Experts of a small language model: 408M tokens.
Below are experts of layer 10 (counted from 0) of a mixture-of-experts language model. Rows are named router (the router's row for the expert), gate (a neuron's input weights, with its number), up (a neuron's input weights, with its number), down (a neuron's output weights, with its number) and show model dimensions 0-255. Each number is 128 + 32 x the weight over its row's rms, rounded and kept within 0 to 255. Numbers have three digits each.
Before each expert's rows: "mostly gets" lists some tokens that are sent to it at least half of the time. This comes from a sample of Wikipedia text that the model never trained on.

# expert 58
mostly gets: " new", " national", " main", " small", " public", " local"
router:149121069134127084104176175181121074102075125128165126134139161127124076064113111139137117107151101118168098100108123094129133123146104106173139130172109066171133147110119134125106112105172103124149110135168151137122173120109087094129151125198121141143146125140120158142080150128173159143107171126091069130100140121105168118084066074163142103170072106121175082148120119144139207127147142154136114167089116096138121153082156132117097068130179214093175102167091079149105189192184125079073102151080137125119172111179177145152151123072069143176167127120145179096110138132116148167121084058150143109140128150129173149147101126192150115124079131087143114095095124183176167177141078165085192147111159145152133188123093125110148079164095157167138153167137158155071090108125100
gate0:106103106108117137103166132119153147149133133086136227162113152097077093119101191133099148193110118155153144126129100136139081143104142157186117115086153158131149106129132201219148187095114173154134148132082152176099164146068119141101102126097189147135123164157160143190093150116092136098089100067159120112114088084125146125121142124148129159142114101078060119103120138181138108137112195127145099169081155108162133100147134153165127168191118105135155090090146149084085096120129126155115181153102165114122147081156117095143115136140134116098089101131168066120116082118110134128181065096122076188095205070117146130120167120080148183080150146114142153134171179179112092187144105128126127075150129097143123122144123106171159127079097172130114161142158164027170144101102090
up0:102122176158107123166096114155076134120181141075111138119109194162132132115125135103134140152093160115192143112132131087167111109121125097197099065072134113139122090136039125178135128121060158192138132110195141151089144138133105139150111171119124028129145152144128170161104084118065155137117116193085118091065154127104143160181135097109107162178103127162133092138143165060107160160134128127113098143066133168108148142139087119142150148183096108145134112125155108133155102186168127160169147137176173086153103083136157106104176137130142158170156153189136158087153177154103134131104141108145159113119095133094142095151121161120154098112170107139113153122120094142131071131119165127104170096162145088127050150129151171224167121193174139108123106097178128161033108176145131
down0:159142167161158150082134130151113146142155148125133161089136117150140174128097095136087173168122132169156069121105140130139109097199163078132114135116134110094097169102116112111121171130144149123105097089122093148093121120130160136130122107190000116097123101056149152125165107159105113092121200146101125124179157110167136106151100095126120117117155116123142121173131168132118122139107125098142153113112108144096126091150147182178089151102108155130113140136118106157081119067087107104161107074162110141179071151135166198091096143144140112092105137093107125110126106128151081125095080154134100103098044090080190148190145129145173153123137125087172199143148105140100061082050113154157106127097155146090118077170118129088062120125126106175103118112121124134094169146162109
gate1:153110090159113171096132067105152159132169133154149156169159136109088162135120135155136176170120154135136166075118118129115092076134121155135169094116114169121099193161097157094140091111111169172145090082138117188140137119106103183109104099137158094143228120093101132161096111145095153202143109150165154112151123095102128122146162081161163152157119135102124119110126099083181143121128110141120117196093156145138109153088129179166079140152126127166149116131137113103079124141115105090061142124132170096104129110104066071120160152136156092150081159142170093140107088122110046153105048103152142146176101132068166116111089181085100103092155107117114188135168125181172130167083159195137134159117129086115100051107110097176176148126119118128131091051153141045167145119059134
up1:132182156090068133142110164140151120157093172096139184160097107163147141098107114115083076101150089142075177155142143180121153093154116093161079081119090100125150164171146199137095145142136095192124123184055177144173159166093019089113155167132123123123131126181094165119180168164147109174098165121181128135082127136156114080157158139158170139121102163167155139121121209186122102106199113113076097170133119109096110126179104124105127171103144130164143114086151149049163121160088147132129130123136137100124125133148117114143097063102147146157135176094132094083112067144098155143066134135119145126150135133149147104123148103137121193066135107119122157136170098133060089163153095094167133112101111140089082078155132201071097060119169132129122122138139158146113130130102117
down1:095119090157080144113088142093101105138098177105121112141106184099131145180131147110184083111131181148119121132109120101123096135133155154139123136121170134104145108125166048120103089110159164127113153064142139094136117196125086142100125096132202141127088089159173113139138115082135142114148054107166163108122090098140104137116165086115123128088086130098135094162119120150096130106105122102105123175170108115112159163132142171075150127163189171144123162128157122114135146135129099108121147166119099106106128062098145150191125135040067166074161054191068093155202152102150155156133141078077097157073200153151114175085123149141140150114159116159039232102143105110067123156079151146177139160112157129097139137133174128112087075078119062146160102131109118150135156106113121
gate2:133091066143129068060115084091117149137111127168112169157199138131144119139119142128113136080134176132126092111109130154185139153105180137000071139151157155125163079090120164144099140134063151121111127130103141072150114118162127151132157207148196100115159149129096120131137107078102126101131070119123128115150150138146152108171159138126191126091102129128125111128149165159152147127112149099166055140090102164129104159123091088137129197088146106150172109157081137077166113125119172165146192114131151087160115087088138101116139148143099109087140181136138144096195165143138076167149088127170158095064083140133136149123070159120068110131159199128137124177127072160119092172130170144125120100124071156113059103095092150178143103090124121098134097157199128127144118121078104
up2:113133080133171131200136144146144108134146118032080176132113121161134135122139136103125142168133119187099132146205197130129131092110144104129096123082148138121112129136132047098151112105145135086107109119099164166203096157131131120135093135100134094073109150151118150075096145160166189103133108097098130127104184126124146117078180173107081157135117186138111162105085128126106064141115115217160133110106145132087125177150126146104127138132082132102086121105139145148125121107160131123069092145131133109197059130110109081121110099141146141191152131139117148106151131152110175148039124161117077150154133069177195137141147103091098171077145117161137169157110141122081142115193117097219111070147159108088143127062107093174130187067117172143105101075094127155119152099172136
down2:127158123162100167077136179117141118124089176123157134147191204093056145109175137153190131115140134115077152099135101104107124170144160065098138088172141058158065124182131168157115078072071116129148077106126104117095103127126105144133154152133050193165153157129151103126107147160146103124142160140154163135104099108140122108173108208148190135152107125109138093159189126152112158103091093130096133184065111100161211149114143091104155138158154165100114150128153111148143073133089080116106155110163158150126121051132155163073111144111153093115136101074132142150086125112154082100138089100203136083094138164115091135174183111115194187170129119166128135095151189155100141158102158133158112145083113144128166162146102141080102121162162136183134163144116080150140137153104144
gate3:111188181108136068139134095112117137153147146152091160089182159116142144144102180104121165135123138121081132196119167120136118092099144132077089190073097167173068118128139113179102155098103105163153079120126114190148166145166101141144112190100183119113155172087134095097061105057096120109097172153106058167127149109119131176114134128105154102141085112125152160108148138157133108154140128121130159110104080162146116131117140158118166154140150136154137125143138108162135136132108159124164148129201152155169135148135194064105141180221060085151141162112151183108189090177114140134071083126167151122141105130126122129166131162127141099105197122112114132087080163147155129204091108160125122091096119155115161112062074227084115130131129157091141083123164145168114071157124160
up3:131149119141076137105107161141151121109157124088182133147109137095130085096140131120209100110164088180106159169116115200119144150165112166096119129115073111119137141101150205147152076085153151088083112174158114115142116023159145114109129123093127157130161132130092093137090128099111114113109113069199098082137149131173106129137070120094129131111144075122116143165085103151138090147147192199121144072108151111102159131098111124178075112173178119090077200137147165096150154088147096112069155129077084136142068130132061159140175130167148084127096131154112140126138133132100186152105129114122067154075175119118069107139143115196097143160149121100148071106121193125021137116102190148141111117155089141152122105136166143145141126085124145098157105098147192125139111163148119
down3:112146098104107196134093138209133112119129143154148131076121140135098113057123155107146156128062106178107121120113107109146144154049127115130079121117097159166123100184156150140162161090106142143124164162094120170155197125060116117123123116166182106164122156149121143122123178132163112112151172109209142059087156110069160170111132077155161167196104171136074164125120117105164135157106138140101121169052122142146123066114136166158151155127153084163115124170112185105142126162088130152092098167152173121142119105133197175111165149139145102138131172190139097163148111113116135144157157159146142108146141146204117131105095112210068127103153121113108073176123139140134095146107127135113148102185193098143156154115164116146081140132176064157167115161148144113176068133162209
gate4:102125142111167180131145065128172130138153124162146175153111140113126132154068157112098115101115187104089119150091129169161119159105149143096177204090121161122084114126123204125126142154101080128144086145187130128101155096145109103145131101139186122138152204145123104142092093045116103068127124127105128056129143100161122162147116157140169180123128179151104127150159178162091096163122142111174066093105085172162095087106150173185134172195099141165153130124119094119098148092088153111154149104176190153150168081117132110089165141148082107065071126129077178198130088136121108161074073139150131148140102097102117080135194149159116123103151103190099142114130096214126116102056071132135160132151131126131111112097110160161133165101069134105074115108148140120105126157095120
up4:111095150125143103147154118060114151167066134108122196150121180158134164126126138110133150157165137087168148107090088151143102164145151102155154123098161115138122132096118070104141178112144125121078143085179145095191142142110143158189118053167131144089135180150111173172116075164147109109134108200100132130116139102108073083146109170207078119119135183171117112164107219098080132141091118134136114203094092138138101160168140130120119133136122095153114158075143116107094089047104144161182147069109112084143177166121112160113129104123118145147158137181137118130130102132092127151137162086114112125129109178083204121163165075097118140151129142168167085154132145149163161084087112125100156124116072085092119127079110133208115206117166146092081105127110074109106167088136176
down4:141137148132124136139152168093079062096075185112103112137154157167123146135117044094140105117108085145131135162122128117124109112099092141090143128157117152120138144113061178139122183123168108190123197122142120127158150141125094177110077131128073142091055120120139154130112093147125146101119154081110130162112103139091166140131128113137173086108051132152183084136137115040095108173129147101215142138185141132071116055175124102189170176161117111126101106128146100146148116107168105183180086111149141109079183103141129092111071124140132142086163161127117151171142126141143138157119095122183139109120115030137181089131144141076145184112121125084170190098093168109124129093182095110063114130092156175159153149158131116124153104122057127134124121164123153142111198099070109
gate5:120151163185115151099124129118116153128158096096086137186105176182141102157127151097113137194143164122118130065095144179167160140116098131151129124082150155170088072124103124162128175098174148093096119139104162146137169101107120108124107125154202116106160143131096138105147144160063085152151138086163118171130193152103180224145051126154105129138172134135148090142140143132190147212140102167133130120141101138088150176160131074117129137102130145134114141165143145105160121091126061165174154115179122132125172097132130083127139128138092108120080137142093186123129098163084129189134056124116162128065116088099105164133138119107130093089142140171159148113120148193138061193088139130132134079170092115136130163096126151157109151140140203083110067175155190070166106165116195
up5:108127082118178087118126145096146126143177106091125086103161139065092128125145186130077173142090144122131116168113164167119183158143170158122124096133085117151196142170118153156123154113123121117150104150051135181088149140112085095158097109160119143110155143148150093136102124099139141121138141147119129160119100123151089104068170215120106128100112077142123155094111121134077111100158113113107090082101140074150139093126120184159136142116193126156113125073078140158099136160138134147134133118175104207077176153112184164106106142106126139115057136079146115099145113075179142131172140135116088088099139153118184138163110118161145190115180063129182120189119172092200093073088094180173120141069163147128117096118200121076138149160199094126160119064122136155182140152155083
down5:115146163109150158211104126093094133074086138147160103161174108154195116160158127114145123161094126147033098137182125133133164133091136144113120157109202088135142163137114113140130153167137083105118124122097131132170091088136157122123155175112104162109116143129102096147151184140168129138096135136131101148109160091210122120083132129058075143169112186179130097149030113141191140119074168115177122172133149102103146173142146130116176128060139102170103143044097064120171121085134135145112114136118160105146119176130168084103079149099156124136107204123135046078085146144129195112117207141083118144142154159138085111102159120125170173204161088126166089146130094099110137146137179100113102142129146117147116109109151108119161166147171161103111148148131134098184136139085112
gate6:131145127110126139076067090095150167125197125087112131128097143099172090151116158115161183107095136107160131125141090159149121074123142154151074075050139171101079134134120142128148138132151126132113061136085092188133123144148103132142103077131206119109151185151134129144072114103119109176137150087124150144174094079118131139190115142130171172142108104138101022155103195109124128160087105157159126160108110147119063144112168078179162127156094146133129155121139133126128125145120120122122134154153149126157077118099148137134149104198127094095094148166154161139124206143064131154053063095207105184140109131104191102112120184167139096110202207129085123116149146176172114126118107150109139133161104137068127164145125123110085134126093085132078111097142162152124067172105165
up6:154073182203135147173069038061144102104098155133109186114140078143157137151135178132072084088121158119138175099088139075167148122159118067113148132145137135100157128162113098115111176159124146079053137100193144111141124169127071133105120157092124136186129093134156194073193133081065142127121085062113144168098124122124178103147126111101085087105151138106116132130153132106086122114154135144127085116120142119125130176122100138096131111150149117153164079147184124118148153111139162108123148057201160172098133188105119093084124148108154135120133149111124068120147099190124218130104154117102130071098096083100121166104137112128078115135142088116123155082111145124161086124123148121067122164144122063111125105141112081134147130127134194115145031173130126094091119124160156
down6:101076193118111091132112140127115135089066116107114117101079128130157101123157098159133146145116137148098086139133125169183141098110141087080150153091118134102080112190145114170166162194130153154164200083109142168079109091158132113143150146150033114068153109159111045141143149131116104078158109095075115130164126107165142128119129148174163099136106185189163157128131145094122078116097134101145048124151097136057115158164178107146122140119135115170078161121124134116087182112056114173122121154197077119107114087163180098087126103149123140157154188121088148105096165088176131122180072129123102142045142091069166091144102124125147148166104162104138123104063166108119101145094118087114150131133171126075162113049172142104100142145127138172069149133153126149107143140132137
gate7:151060144103111114110153110093161128117172098164137164143158120178160136127125119183097118163087118127147109112111124064139175160165175153141150076120107155169133104166135211216119140162151106161127100110154091132147084126095067170162123149131145147158063156191099135086105080100102128135167147088154089071130079160085086142146141184085129157095131202105141141102147120146096137133193153128169198086157126159110142131183157115146085093130135100120174056201139119155118117118110190133171096102131162134127136132124130094180122117138112132137090143139135143095103182136127140141078106090104155102133123177136122131159205140128082119079139096120108111123141065156119117092087192146121119123147131135149052153154118108110203106104107113142125121223150067096111087191108155
up7:169104137109104106185135138137159206152124125112126166077165172114067141145106096169111155049174104158128142150110131160130164139163144121124120136164128144093132124159129091128114091094143139117132096116093127139155097046138197158140198123131126093166119141076032105107092114130174154147087041163140142113129089166119145137086112163061146152135105169109167131114174168116130145107121083140108125105119142107120160136153202097144142108147135132096128203038125199178195144071111160122137094222100156091097141175112119121129157189133149166120185078109124129142179129136131103134102136156140131132121110138113116127159083134159103083149152104200131169120102143131081194040156155215137134141092109155134137056134093112119166131100108153144121123116124146130134118124113134
down7:167125099139105120199137159127186100077112148102151179108101104096096127103110180111161119112150128089061108090070121136124142161125115083120057168146097154165130129102113143159220103121102121107196160136172125079095154177160148118092089132130096163122085191189134147124167089151195148093138106130160109139162104105148139104123145165182170115143117113162074139116142054116145136139131148158161134144098046150055113108093160204096138197183138058144122137185131098088114163120121110096176098167097153080162130085062169099151143161145172118128120110148149141144085142125143124089131107098144141092124109130112136172118170134153125147060058148146164141153129124081161158111108151127058176112095067112149135086109098126124104106104135104129121169108127075142126201120116133
gate8:129060156125156144174135135103107139100157114145135172126185176104152187208139187071100125139112188156141093112148106125183157193151148146105108172121100163139163066180129156127141204155208159140130105130105101133127104094161094158123107127120160164156117126122121122148138167166137127086158134092149083157117115133155150100136114144129139130100100186133110083107206130095153121136133121087160150098129174105152105161206202140116138129137131053148114138124117146109175105114116182103157175137211147187154098131088109102110138150194082131105105159090166130134168133144167144180152091141140113082126101082062110169122179144153085116104148171184160099080131156098049091113094124134144070150185138136090108127111135156115153133131116125150110127051101154087166143108190114
up8:173050073142103172111109098119100131114117156113119139089139214104165133130119100112148160080141139168091117138162141119116114108062144138096060095135195168152116160136084100116201093127050097149112143157115117127147105118122095109074142175128124121127044154095104107187101170149170143137154124096116098071126134134215160142161156145160115164113116100100159111135166121139104099173175087159164149150147187134174081166102111112128122137142154135173143165100106118126156074101092088174125088200154101101093115103099096124085089194108154170102122132105102136115102121138138118157125161173057088134149151125106112051114145119085147146161077117128191172173165134109161125136151198128158147160118117149155120152150097061106120104129082091095170119060103142134115186104084132
down8:099149136144161137135140135138119170107099120147134147105159126138143170138136114079186178146125114096131103139125103123125088104171086127104149152128068197122127156111144101168188140051146057081152146090135165114107175144152085130144158156175131125130188104097145108117111155169193118095117127137082156107152126101138108085090165207121155150209132117085128190148092144171068150066137119160153187075130150162197140049179097126137117095064092120106153145147101145140120140043144102096078121125106113101127109120118130172159160110126153143157153112092102153127077139120122161123096171138091118124166149132173084088142084179143096130153141086089049147095153126129093101147141140141067151124132147158136180104186092066095132106095154139193150128173114191114162151054135142
gate9:160112106162100150140101109094124154141106146142158124143138123120131119135061181129127138091099151115150149094090139195107120153085166186139073150067128127142140122164116142176185155182100175109117157203113137133061182141188129103121073145141162116148193132123067110142150098108105106170158161109105226065103132098092168058146105089073165121132204146108102113184165133135133098133123191079132136115137100143151092175133140152174119149153156120188165107104130114088158114168124151139142141148127122113167073044100140155107136247131112131108086139125130127090098179148141111110049129124149150123133082118119148175080144192147114109134174126109189124144126101177115082117118121152148122079137139099102095067109156146125105082144125106163126087100183120127126116135106091
up9:170138128079145155129155182077124135161133128191126092111166190183174112165186116151102114127127084128107172142131134115065105116091150119092203086082140129173159145119136069137143159174080161100207132082167209173139110154119099120102123178093114106140145145075139134147133070073122117117100130172094151141127150132115105159136095142144117130145096096110058114097159117147147102116148172104160190160123128048234078092132170096124150099090129145101113130141157162104188191152120064115131122163153118126149145153142076099139109144197157141099096163122124102103144201112138110113148157126093183110107165084128108106078171124141172090131160141103065073128158184139086110130101108130129126140084110096093131118127131146115120128078164075108110146131099110164135173199109124
down9:155127125143123139163126182129108129174117110132145062121115088165196137123180126106158189054128079133108124080090136126128131151148101130110151161150147122119098159139170119127149102098118136136112131038113165128106192079137190164095108139158092121121167155131049167135149170099097126114138090123155145125101165168152194094124110090162170108138165127138095162223087153146140080117133112127125110105191099138133150147104100102177091151136114129149094101129104097091131086162095132115150139102100063096052122132199107130111146112142120120117090161150137037120082165131107158159090214123118110192116116108177069099078057152139076121204092172101135141099097150077064108092076098104126151117152119131125117101144173145129093147135121063110066141120107126105152152113156131
gate10:091160108163135177090126165123150177160152104097091153116103179102122107164113178140133154121145185110128171094073129179193148097155109141104134107123118111181088076139066132152077098147199159103148118088141075164177138106122084086150145122137193115081107195108107126135096082135156131104132091108166097171110098081120145173137178103136119178076132132132130056085118138142131047080114176125152109107086138145155166158169142099084071201132162119104096186120120143104166128114105162148166131093096103085098125155160092111082110128137116091078110171106114114147115045172126126162094089101120132149126125128076182126108111137119145180125149138088195210137148097186139139146100119090133120126173058116116101125083114138160164151093087181104138133160146129113136098124130193
up10:163094134152153143123080100126197135123118149115167069119098130167133136092129096059069065152110104145088097159146124110073060193139098172098149100077158160045150151134144110126190136116092147132077101066141162069109114203139168138160094106103115074152140118122068134145129094146088118109118129090060190092175082127093132080164114130123089130145132158153107107062135127116189159179132096068129130101146126143127104125163146118187158139147136180119203127114092142124113105112146109140132087109143125183134121075116118132221160179116188132121138104170139094120131197123117173124140135148163033106130118121117135161118116120152107082106127157135123083163099152132195087106124113133170121103129124164111121087068141145125093147127162136129097073115110119108187162125081098
down10:121123115117083051152136123138134121165136123107144130128116119161114088114090119101118153094098131121162149116075150110141142133117123196134095140139139114129140133098084093121086094105139146177101124196111135100140132091208124143160189164120000174142161148083090088144141133157140153118127138219082147163066107149151073099165128123153118113138117106112136134153170152125167135120084153140122164119099116174075104107143112105098199154082094096110139098144039143097157156077138092089090106096122127140069110131139128099139135122159168148075119090111165100157110138092140168136089159123087102125118127140145189104110134064174175104175082181094157110092135062106118192161087177139130079133114128134165145202161145068139162101141136152170077107153109123100117128091164089
gate11:138099139161182155129088087114142139104149108155135123138141109097109097156112113143172116154083173056149118093086104206169106120110100213169122117153129158105129105142149147121146116091142132143112105140085117073123131113085099110147110094155174092138091178182100108150111059122077160100122132148135108118136182133083149134144141145133135155081122149108103081069159122154110198117164139143155106120114117128205110183123187148107130138115143134173183119117131207178164068133136134115164163128186165182169128110119104163135107116103118139154062103143145100109149083158117116188094063154115159172158132106139255197148158160132099157075141148166168150130134127133175066129098120146134129138179125122187124100110121186113094141115084125132129107117222118145143134156114147
up11:099158157111115118088158090153182131117157157176147149185186098159150108117144104120140055127112135089128059099156133157120134063144083077112165130163094139091098113138091133127141092083213104125150086183127121105121066151160066159132181122149139128112108130222102139106112081098143079176103152112133050126103148158104131077063122175167153139167086123112132054100143099136121196152147118124104061108133207128164153146185117136140111084087099113133053134144157118157170173088123159137133133119164164077149151102164153179156141099093100143129135137147168155114096094106161158149142140143141147160142122151141118156176129191121082108108112093117103134127154086116193122161106094177053132124130129046170072135185142144112108128104149130125132174145097132132098108100115131
down11:137160094136176143108115159076149149142154155128200191174062166092114152117122160089152103107152138119136154187125110129132076124082152113116109101104173102128124119093131154108117117139117148080135156119144142099090118099107090125150153090162162096119093141113110156171123083125142153153154079109132057087174142141157123117121090069151108073072112166127115108114095085077169102121189099157112128141161128152095121100059123154144172081134125155112099144117145088145065082089128112112092123098126108127135113181064065086157133062126164140127106107163061118160152142160080118078100079108140116140128175128112147123084123073076155136083086116156173156138168151136096114129098126184166195146126145078100186066086100079151114214158103129075139168047068098175134111118113107
gate12:174152146140129152109097071114182192116158096134088110094123157119129087103162173082105182134077114061183162108108140096120136079063179153180105106125111142059086132132110113146123183159158160095190103111137143167099152114098163111118102134105144127162145146088105147184122111095108089120075158132112124106122089073150094157117094152154103117117120118129114126061121141134087146175134098081139130099010143176193121125109161108128110134126072107141172131150125148118159100113136123140165119157157142116119137112077155118119181170224184100128129174123132149157142115174133098106130058165085169115169128099078139126142239135149112205147127120130122195075097114161152107135090079147121147092174154119186147154129151150150145138127181135136110162143136125062143118136116169
up12:173054125104152138094124090082153134127174124108196162061128150199092159140099145135107119099198109155117178103126142186080148111107137122125118086155136161121156161167116101113150072111143113136135128129104137181133058117096125124063102128122119168113127085138051139188147160161120125144054163128135112119134116126169112124156157143105127173127173116145186144168123131144143131111109119141121111087140112084161182130163159146196133145175062156115104198148120119149147146129101118127138194083151085147162143213086188121131055109118142144135133100116170106098142220188129140162122147127158107180157169132222118159145142089134099069110114075131160154177158141115132100134163096136167101175089125138179125144116162117091086065173122151084089086138136114150124119130150091
down12:159155147148121109165136160194127132109173104160158149125123126117152158123053138115117141100079147111067157142169110111114147198085174067108132136162151064096140114147086113121157128122121142152135121145104177101121126126184151147183123137144065139077150090097169138135132134165161096137114124116162165085177176185115107115048108117108142103162095164114093144182133141083102133115127124108128160104107031091102117111125174156129179099084185193140100125099155127150119169162179135157099129117087094142163164145105038128114133202089133146083069101125128133168085158086145149147190182112113031148157124095164161153092126132186137134090128103124132153128157175099101063133091129204095133142105116140129093129145171069146125129108179128123097083094143162120118122116157187
gate13:115131152151123125103104099080170147176153146164139131061102102148133124171114171085084123102121151165134081107092118168119099131148179146144141158109129095129122126123138108123091176124137137037121119113141101103163110149122103153166042180111174099123153144133085112119142118119124177073119114149123134089126135129132119130182112157152156167128097136145135131095156149096151163074143137112147091166109101176190110122140150167167080128128190117154164117120184134155102102096143155142151134116115122099197053065115113137130148143130138129106102145153143096114132137151162063230143072100103205121126108090085210182114125184111163058059173140110108118130116145176165072111116123117208132071177142077140107070097124087144121150170112170107080068122122175125135124196085157
up13:171143110112136106131122163169112094136124114172135154180130195099146063105099167228152136120181157147102155130139153112193099107104101127082139159120227138120149165133081129118157062147073080166082146124061174108120127132075100124145196085109134152142182081166123132087127162112148120143157150087100170124163113150071132103146131099097105118136091143192129141133136128120153087119052161119065145140133167068133160141193139112078165156143131084096127094136101144125155150137171097143143140142182078131120075125137107082161132143153151086170148140100104150131126113130104156150136145100121109082115144125133099161131181103170072163067114126171114139118137098148096112149154158073055129190108125122098135118134097089204199093092077082129144148114157146105134182104175107
down13:135145155073093097085148147112133100184124165161110129153113135117083060130119136100101111091172119143110132073108049128137162133103101100172188137129162111102110159119048134160162123056084115153114163071123138116088109104104118115115126185116033112109118157138162109140161150163131146107118101072154134190084150082105056108150131125138121138146165132095156132115149145154113128169146122166117149186093154178166147055105202173113160129168137180117146132083150157132102138149108150129101100119057124099117098076091133181101175074192143136040116114091085087097095163111152149167149104139077079112089125149187128178140105126141139116104117122143142146154116167120140126179135185172132167146178184095192162158114125124125172114134118185133088112134138076110150175099126097
gate14:085057107161146106087100163109128145104162158085160201113123135106110132141120133090170105153083151162081115099073099134142175141162124125108118111055114131175094082101096175163154138137143152169090084152136119099105116202140076155124144132151162125143193131144174172172110109166086137125188140103114050071096119102116133193235138156106129124143141174095097074135215143133154116106153179093162129098135126167181162162126132141147076136129146060114070115151150112083097133078165132156134143108124116107157137093122169099070081164137131142077086125133078141126108117205093155223144066088154113115161127143106150108122119139117099102152147156137133170125123119138115069075118121102188140114141127156110085084138141150201148143102108148117126124109117141157116104133077137
up14:074147112118126090126174119163103135082153149068172110103095123138107116130145122108177135143103119100158097076131117122204167113141164119130146149136113050188088073086152123094112120137136176167127151110188136121144172098066113099097150139146133217118175164143142141111132139066111172137165138175140116131122117114204104184153136128152121071156135142141154112153122158112184214132185149181148104101131134095114058127061067181062123127120117115129073116136102103126129146124203120124079196067129208177119105142096115113154102118085142151143114157115110157104128113113126121117111090127105136145103181186140162120191085172109154144094132152126161151134100134104126148100149086101111109143119156162149072179158125149084154154139147175133118234154134125123123136062105153
down14:125135108142100129127050182117124171143123171130113137150074130138119147101151149186111090151132104080119137127045148163151116163078139160138109141090143125110118140063159142136106106155149158086159128105169132120128094111087135141112103099077255131152120118089149108055127199125133157181104128184151152138137124137151127049094134104106085144156103161126066147101099105100137151126134091109122133145097122175130117139101164126153107119174118061146148161113139089117151106126132146167115093190114130094186124064135143148093113120093107147172170178145126136135133109160113122056164196172120137147181094197141140132107127120118158123191172154136116147155125097198138148121082141100094133147145173096125113103133167140137123191059131116104136213085075175107113089165161130
gate15:095195124066117123086121130070149094111128086141125157141126122070136113127090173108158095141143183119134155180086125104160169091162110155099141173171159126132117128089138150160094155089161129177122181129119072177161074105148116134096162128153209162129141171133132094154000068075134167066155155089130125130102156091129133160128184113130165140069100122106123180159119163161067144094120189145157061130131077103138114160092109136093124170134163103133104104133180076162139161105067156112094170172118146115151169150087103124104106134169124109147121147137174150090157168125135106137151103143086156131141114141117148153195129177130170112094132136105130142118140144161066124169065144144127116064137062114161154129169086138140217123125134121097134070190132150121167117116125107
up15:188091117067166155126112116113109090140136133149129106134104155168138105166151124135107052137102136140112126129143123112133098092079130206123119112123135125103147130113215106126122129123177090065117098173065154103122166177131113071164100172107139126099147136164116163138121084082163136118168131152141169112146105161118104084090087111157123129109131129139123075101104132139128029138162103195111083138116130081150086070138117147150151116119101203104133096070173097110144150167202115171142137104127114031096101176168087095155106122100072149126146138162160097121093180124151077137131131101070109143139173144094149099114126108055097162169118151100200123145101154135132174124178065091113134123164149178127083120113089141176156148070080132160130083107140111136129201073161091
down15:106166061186115079127151156101158089122109143128152090111165204101074126119106105115113134129144143113125148108174153157108118108157100119110126129171099131155130074117087089162100153078204151075128079155121097078124148178163110123159104146128065154106152106119096143109110140110105132093122158120102095150132186191094205157150090072136174146083099125105139098146122179125063163168143164137140151097130141136090159153102098121118145140173137166169167143119094077178117152136160159104092114139152131102140135120227176182120140105157117119112131150045138144132130083116110110163111077127159099093047190080119034124152088090146174126189142141111133168095111170133106110174082125104135130088120105149129132139088083084112141107145130160156095069213153088084115155140131114
gate16:114069151119141124076111091106151120112150146138093140090116211111158096154051136123118135158088132108138100103131160120149130139131101142104160116149111135159095065093112126114093122134207122145081034150137135144114095118103120140120133133121181153104142180112083133124075066077170121100111078106133141115155068119117193131155142147150170133105130151129138108103127189136083132164130142108160097128105086132196167177123165115130116178114118109156145169034113116105185144112141153148141158159149179141177141117145128157094150122163124082072114156118099161110122138108139065190042052095098154177153119089077126161172119150127147106121143200117149145138070136164097083142079143110139115138139059119097182089103093085194180161111138134091091121152146120135159112191114198
up16:113165157162116131143072110074168180151146092120109076123124055141065129151217171126122184111140169225128141145111100181147132139107154124155148118111101150105112184143158098204137156137105138090133132144104115125124170087103131095151127144124116120145145106152162117149145124158051170094179159125132185153111174111111059134139071144129128132123174134188122170201108016120134109054090136107094149123077108153120131134122084145157084092070121127147104071160138149177132105131128120087158106103127091142105057131091130127164144139119209129111090107112124056092182204151081131094173127144149102088111130120126152128116152100092129146109119094156034150127163152103120119171135131104133095152148122146151085087086179182093143118138154139132118098136152159130110137126142117
down16:170137131132136082134169138145094123158109119138087118190130133150113135088148095148133099212133099092072130144102138063125110123163157117195118080155171096168155158117116126117128125159134176172164110069102129121110084170125160128096171097154024119101125091099137070129128146197144156104143139082097122100098116125122131196134183109109077122121105148148149088132034197225131119083142150066087121103121167115106113093159149151087132140137154150163103085152103034109124143202110109149072094106128121088128138149200202161100147065093127125129183116140167098114103144111125145105123067079143071148155114098128143122109166117155113078138168130133120118154177069115101142100138107125132139131139179175164125153122123118111115081147123147133134109138094118116042135100119136
gate17:151109145144133122124117143081121187130131161141146124096140130136141101190136161070088150079114209147164168128083128145169175125116220193166145111100117149086104092173108134136127182119134189146157161139093108156125137146130127179161123082057176124167107159157095113153134131074051133122108159108128172172113072086117124083087152170078200163156086154108136134136182148106118189120163161104150120118027099138197081115139137107137114176153141093170114088152095142104156095093115154118170156084173178115109084117088134098115121192121155069128079149188143125116179135153075094155069082149115115144138112122140141125133142115117062126156154091123149096080136127166078092112115110123141128114188117138134101096149154143157109119145086192100100106144149122095095095149159119
up17:196142106128122115140131142124178103094139148093131081140183180142117123090128153113127199177090114156107097107120152088112128160104088166118128146145200152147187107127084162133139183106112128130119178086097117131155136154120180126147121092171136176119135077051139069184143117080141162191123136163188093062144152148156125087099106134167137153137095087126099064134037174133123137088154157107162177183117146148082121141119180144154108165084138138086137073106127060137122116159152130153133088107091132121099181127182157134119164086151150109141119133181089138176139143089116089078181133139146129125146094124120106119092133080153117160143128202165085180151134127125048162141052060058180170082132111136161121145137153133145149130121183168156131159130113136157149166138104141
down17:148110120139084060141152138080188127106129111119138148086071095095151139117071161101136122125125127055144126136145169121123058090151126143139096148147142093169116110123126081122104141118096147168164162164124106131086122155133120198135156136110192164141121086113131100143096099130137142053068096110112094150049109123132126087139072108063156117123092135174133145043105115155127146135168110123209049104147108131130149148183148131084085079125119063141136117119108167116176114170139168100094120111138136115107133171149129145170066091142103113109109148130142061127153096117100172131083104063197116133099125140117139150095129176151166162132143122136136077179088167181074125088143087096065116144097190146111126126190136173118134069118168138161102162118158102203071176154151166